config.yaml
hidden_size: 256
n_experts: 16
d_expert: 160
d_shared_expert: 0
hidden_act: "swiglu"
moe_layers: [0, 1, 2, 3, 4, 5, 6, 7, 8, 9, 10, 11, 12]
normalize_top_k: true
balance_loss: 0.0066
router_z_loss: 0.0001
vocab_size: 29017
norm: "rmsnorm"
learning_rate: 0.00172
beta1: 0.9
batch_tokens: [32768, 65536, 131072]
Below are experts of layer 7 (counted from 0) of a mixture-of-experts language model. Rows are named router (the router's row for the expert), gate (a neuron's input weights, with its number), up (a neuron's input weights, with its number) and show model dimensions 0-255. Each number is 128 + 24 x the weight over its row's rms, rounded and kept within 0 to 255.
Before each expert's rows: "gets" lists some tokens that make up at least twice as much of what it gets as of all text. This comes from a sample of Wikipedia text that the model never trained on. Tokens count by the router's weight.

# expert 8
gets: "2", " the", ",", " a", " The", "'s"
router [175  41 161  85 167 134 106 142 108 129 113 151  80 130 109 104  88 107 120 135 134 117 102 138 106 158 127 115 119 118 136 175 127 133 126 112 139 120 126 101 134 102  86 184 165 143 109 141 117 117  89 123 119 120 159 150 105 114 105 122 126  86 172 104 116 116 133 112 118 144 123  81 133 142 134 147 129 146 151 138 117 124 133 118 140 106 144 149 136 144 100  81 141 180 148  60 118 124 140 156 164 112 117  89 105 131 121  89 147 139 156 126 142 101 121 131 126  44  72 135 123 124 114 115 139 150 133 116 113 136 106 106 157 153 145 145 105 127 150 137 141 123 138  96 116  97 150 159  89 125 125 158 159 133 146 147 141 134 136 142 141 120 104  66 148 109 159 105 147 127 170 142  95 114  97 138  99 110 143 112 110 128 137 139 159  89 149 115 118 146 102 148 110 112 113 112 107 134 146 127 144 142 131 123 120 134 131 118 159 125 117 136 174 106 157 147 115 134 113  91 152 124 124 169 118  96 140 137 149  92 126 123 137 127 122 164 102  90 107 140 104 140 128  89 126 116 118 114 105 131 124 135 100  26  98 108]
gate5 [154  81 137 128 133 203  95 170  93 110 136 107 111 150 154 142 108 135 117 144 177 122 145  87 142  95 160 123 127 113 123 135 158  96 110 149 104 104  98 144 131 144 135 146 116 135 126 139 172 121  73 104 148  96 115 136 117 123 108 123 117 122 121 137 116 105 141 138 167 141  89 132 130 144 161 137 138 134 108 171 147 102 148 115 187 155 113 125 160 108 130 116 144 131 142 149 119 120 101 111 129 153 112 103 124 177  87 138 148 138 150  98 110 104 108 118 110 113 159 105 118 136 132 169 150 119 109  85 148 152 141  96 125 203 148 132 133 115 150 125 163 151  98 139 108 174 123 113 120 109 141 106 124 107 152 148 146 168 121 130 122 115 146  95 117 130 104 133  89 132 127 155 116 166 110 151 152 104 136 151 104 140 133 121 130 101 133 169 136 177  80 135 156 127 131  97 139  77 153  85 178 112  84 130 120  94 135 112 124 124 112 100 135  81 129 131 103 146 145 148 135 106  97 124 128 152 148 144 132 129  92 106 115 102 132 117 141  90 162 126 115 118 133 134 156 132 183 152 110 178  84  69 124 115 117  93]
up5 [170 122 149 154  65 114 106 142 120 130 102 139 109 151 108  91 114 123 117 124 123 151 105 136 165 123 141 182 114  97 167 109 128 130 116 108 117 128 113 160  73 110  86 144 115 119 174 160 133 130 141 133 123 176 107  98 138 129 136 159 137 112 156 140 136  76 129 131 121 147 148 114 132 136 111  67 129 128 115 121 105 117 150 113 107  95 120 119 111 113 149 152 127 132 110 110 131 105 179 129  83 120  97 127 146 165 111 121 157  96 110 124 143 133 102  94 124 135 118 117 143 141 121 184 109 135 133 121 136 144 109 166 115 138 157 109 138 144 141 130 152 133 105 128 158 101 127 180 134 169 122 105 177 117  84  98 122 122 103 180 151  74 141 127 101 166 135 127  95 122 117 138 158 100 141 126 162 118  95 165 144 111 138 140 127 183 152 152 140 154 146 104 172 113 131 116 106 131 165 114 111 114 158 107 177 146 122  64 150 163 141 102 127  98 137 179  78 126 114 120 142 138 105 133 172 116 116 124 175 124 131 156  95 106 133 123 106 110  92 131 132 126  93  97 134 153 116  99 140 146  96 168 131 111 154 146]

# expert 14
gets: "\n", "1", "| ", "b", ", he", "m"
router [184 122 177  92 149  47  98 105 107 157 102 121 107 123 127 116 107  85  84 130 170 105 108  89 116 143 142 121 172 126 171 136 135 147 143 131 159 121 138 132 128 124  99 180 150 136 119 144 116 116 127 130 120 138 129 136  88 101 107 111 131 104 152 137 129 124 135 131 121 119 143  98 120 149 138 129 131 109 146 165 121  99 167 118 135 111 139 157 126 154 131 123 148 156 136  93 139 123 129 123 150 100  95 122 101 132  85 125 161 146 142 135 132 118  99 109 109  67 128 145 144 140 113 134 129 171 153 106 120 161 121 129 133 161 146 125  93 111 116 107 125 116 165 110 110 122 148 147 106 118 119 149 102 101 123 146 134  89 132 115 124 144 110 109 126  29 128 124 144 116 173 119 112 126 110 114 130 137 156  93 152 118 139 112 127  76 113 106 106 118 137 139 114 102 120  87  91 165 169 135 136 157 169  88  99 127  87 128 107  94 105 141 150 113 123 136 101 141  74 117 148 175 111 158 113 140 140 169 129 115 102 143 113 122 117 171  99 130 120 130  91 169 141 117 145 147 112  86 121 121  95 142 115  69 101  86]
gate5 [138 115 116 101 101 214 114 145  92 162 104 147 141 132  93 126 113 166  77 133  91 123  87 120 109 146 140 149 118 111 146 168 129 115 149  98 123 123 113 119 148  91 107 140 121 130  55 166 153 133 114 160 185 102 126 153 107 154 144 149 155 109 159 124 146 159 125  99 185 102 111 105 153 118 131 135 108 106 159 133 150 155  95 156  84 110 118 152 146 203 169 100 102 144 144 182 135 150 126 145  88 119 132 113 140 143 108 118 124 138 134 124 101 110 109 126  72 144 101 141 125  99 134 158 138 141  70 119  97 122 144 152 139 162 126 128 117  72 160 149 138 162 150  86 144 105 133 140  89 108  86 101 147  75 144 102  92 150 122 124 163 138 125 113 137 135 190 145 124 108 162 146 127 107 109 106 130 124 131 123 121 151 150 159 123 128 150 123 110 127 172 135 104  84 129 155  83 109 128 144 161 116 124 103 115 142 149 148 124 109 122 116 124 142 109 146 114 121 125 145 107 147 113 145 146 142 133 115 145 152 112 111 130 144 118 119 120 136 157 122 140 164 115 140 122 102 143 126 125 125 110 130 144 119 167 124]
up5 [163 141 133 131 116 129 104 129 145  94 106 169 117 191 123 119 123 141 141 105 130 114 130 146 131 114 109 131  93 121 141 136 134 107 132 121  63 133 158 124 120 159 156 156 114 161 102 112 150 118 114 113 133 158 136 132 107 139 133  95 156 132 114 140  69 115 124 142  88 180 139 127 127 107 112 128 148 123 121 108 141 126 126 138 137 147 111  94 134  98 124 110 154  63 145  83  85 141 124 108 188 132 100 145 110  97 115 137 121 134 156 134 126 116 157 126 170 136 136  69 149 107  93 157 147 143 104 128 130 119  62 143 136 114 130 190 144 115 139 150 149 171  99 132 139 174 107 137 114 155 163 136 153 163 168 142 144 162 140 123 114  96  97 137 115 181 136 113 101 113 128  94 106 137 134 135  94 152 118 129 126  86 143 132 136 146 104 116  83 149 128 111 183 105 117 150 132 147 110 134 146 169 144 117 146  80 150 122 128 142 116 113 128 151 117 153 147 137 117 169 129 106 106  94 144 102 134 165 127 114 113 162 160 116 122 121 149 120 132 143 189 149  87  94 182 135 111 113 128 149  99 130  82 107 101  94]

# expert 5
gets: "\n\n", "\n", "2", "1", " | ", "–"
router [163 136 178  77 171  58 115 144  88 130 115 151 107 147 133 123 111 128 110 146 132 135  88 131 114 137 124 144 172 118 145 139 192 143 123 131 121 154 146 100 127  93  96 242 146 121  93 125 131 108  77 124 162 125 146 130 100 101 103 143 149 128 167 134 122 136 127 119 133 150 106 104 130 114 144 138 137 126 165 150 165 141 150 134 160 127 140 133 137 128 131 119 159 144 123 114  86 142 122 146 154 114 134 130  96 137 128 127 128 102 114 120 147 126 121 144 107  62  81 153 122 134 120 115 140 112 115 109 152 157 132  94 139 120 150 133  81  85 140 156 145 135 111 128 112 144 145 143  82 156 149 119 131  96 136 133 142 110 123 157 120 109 118 123 143  16 107 123 131 128 145 132 103 127 125 151 101 114 105  84 115 115 103 159 128 112 121 106 119 140 128 129 133 135 115  98 107 128 147 127 158 147 147 125 116 121  92 146 165 106 130 147 149  89 150 147 117 144 125 115 142 122 138 152 127 134 118 129 119 109 144 132 159 104 130 180 106  85 143 146 138 140 116 137 136 104 127 106 111 173 129 102 117  44 116 115]
gate9 [165 108 141 130 130 126 106 109 138 226 130 127 137 137 118 133 108 154  93 121 129 138 121 145 110  87 145 159 140 109 103  92 127  82 107 135 143 134 140 118 157 123 131 124 128 126 141 114 136 138 159 129 123 151 114 157  80 134 177 116 160 160 138 128 169 115 117 143 128 112 130 138 155 110 124 143 122 113 109 139 167 127 154 161  87 141 119 158 122 193 158 111 130 137 104  91 104 111 116 128 172  93  94 165 106 113 130 100 168  84 145  93 147 117 140 133 144 173 124 137 139 113  97 102 170 140 150 131 139 134 128 114 129 104 158 115 108  79 124 143 106 160 132 135 117 129 122 160 151 153  88 141 107 143 102 108 135 147  85 105 122 160 100 116 129 117 163 113 137 140 151  99 186 155 102 147 100 133 120  98 133 103 107 150 107  86 142 165  86 127  91 120 151 126 117  94 134 110 147 125 140 126 185  78 135 147 106 136 106 115  92 136 187 162 120 161  87 101 124 126 126 108 146 123 112 141 125 110  87 145 103 128 152 190 135 117 148 100 158 136 151  92 119 147  79 111 121 126 108 112 147 113 131 113 111 111]
up9 [118 139 147 132 105 106 169 124 128 103 139 157 133 134 125 129 104  88 111 123 128 126  97 138 146 107  96 118 124 169 158 141 110 136 127 132 113  96  89  95 125 138 103  90 140 150 161 153 151 138 129 112 136 100 126 148 143  70 108 130 110 100  95 131  77 138 138 161 112 134 148  83 149 169 129 127 146 128 129 127 149 105  97 117 131 107 128 105 133 123 143 192 148 120 150 116 131 128 183  98 126  87 105 108 120  71 143 120 122 101 117 144 125 139  72 122 160 129 112  98 118 184 174 124 152 186 166 143 114 100 132 139 143 137 101 114 108 103 119 136 156 162  93 125 156 118 147 135 157 100 119 138 140  96 152 136 146 120 102 161 146 129 136 117 102 148 137 109 107 165 168 132 133 129 119 110 150 153 170 153 176 109 110 139 170 161 143 140 151 145 151 161  60 123 120 158 151 117 142 159 136 146  73 141 128 130 144 142 125 153 107 162 108  86 125 137 104 175 105 102 133 146 119 104 144 152 122 134  89 118 100 129 154  91 148 141 121 172  81 106 118 128  64 110 144 111 129 106 102 126 131 102 142 124 163 145]

# expert 7
gets: "1", "2", "0", "3", "5", "8"
router [152 139 156  68 167  65 125 118  98 140 103 170  81 165 103 122 117 115  95 143 137 104 113 135 139 155 137 113 150 131 144 158 149 143 130  98 126 127 141 114 137 108  93 212 133 108  91 134 141 112 118 102 115 120 166 149  91 112 115 160 139 113 161 120 145 135 135 129 148 113  87 120 164 125 166 152 171 120 150 163 137 146 126 119 189 113 147 129 143 144 124 120 155 129 140 122 118 116 111 144 172 127 144  96 113 153 100 128 147 151 123 122 140  75  98 138 146  67 124 133 140 146 117 110 127 139  99 110 140 139 100  98 164 136 138  92 127 112 128 148 150 125 121 109 114 133 144 128  71 151 132 132 116 125 134 149 109  90 132 150 154 134 108 114 122   5 151 142 143 132 154 129 102  92 154 170 138 132 149  91 124 111 129 152 114 118 146 142 121 150 126 163 133 134 140 124 124 108 150 116 138 144 138  99 115 100  98 139 142 103 133 137 138  83 130 118 113 167 117 153 123 120  83 162 101 106 111 149 156 114 112 154 135 109 139 181 129 109 131 127 120 145 131 141 151 151 113 107 104 126 124 136 126  61  99 110]
gate9 [116 127 132 100 102  86 128 156 139 200 122 118 107 134 119 125 115 115 131 136  93 114 114 121 135 108 185 104 119 137 123 154 161 129 115 118 121 130 148 121  80 160 113 114 151 128  77 150 139 119 117  55 121 114 148 143 163 106 122 138 136  87 142 138  95 141 109 152 104 136  91 160 115 146 116 115 129 122 124 148 109 144 184 102 150  68 108 146 133 139 124 120 146 161 112 158 132 153 106 133 138  98 131 158 131 175 150  48 125 117 183 125 141 118 141 120 132 111 111 129 158 147 119 111 121 114 145 109 136 139 146 142 113 138 118 104 142 127 129 125 106 103 170 128 132 163  87 134  83  96 174 160 118 161 118 158 190 138 147 141 147 164 176 131 129 110 123  87 133 113  95 136 113 123  90 149 136  75 144 110 161 138 121 148 165  93 133 156  90 144 124 146 118 165 142 112 127 133 159 125 114 106 140  71 128 130  94 140 142 134 162 169 139 130 144 137 117 155  79 140 147 114  94 152 132 103 137 129  91 106  92 158 143 151 138  93 104 151 131 145 128 160 115 101  83 114 158 126 103 120 122 142 112 107 125 147]
up9 [136 129 156 108 127 158 129 116 167 147 124 131 124 119 145  89 152 161 127 137 109 161 134 177 131 154 108  87 150 137 108 145 109 151 138  94 161 126 123 122 126  81 139 158  91 146 154 120 122 133 150 153 152 157 164 131 135 126 127 101 152 168 135 131 122 151 132 101 115  95 117 116 138 132 125 119 146 156 109 115 109 102 110 126 136 160 147 118 140 130  91 137 114  84  93 120 151 109 137 145 111 117 151 145 100 148  87 162 154  93  84 134 173 147 146 188  84 129 135  77 148 125 123 107 116 132 125  98 106 117 162 105 119 101 133 157  93 140 113 123 105 138 150 141  89 144 124 146  83 133 163 100 133 100 119 106 112 120 163 104 110 127 117 109 111 135  51 140 135 209 159 143  97 141 161 136 119 150 130 136  93 128 107  99  46  94 123 132 139 114 137 119 146 108 134 133 148 170 119 133 180 152 135 113 119 135  80 125 129  86 120 151 107 140 146 151 162 171 109 126  92 133 105 138 135 158 118 132 131 146 165 118 120 105 143 140 113 165 150 111 138  97 132  85 164 148 113  99 175 150 144 148 100 114 132 111]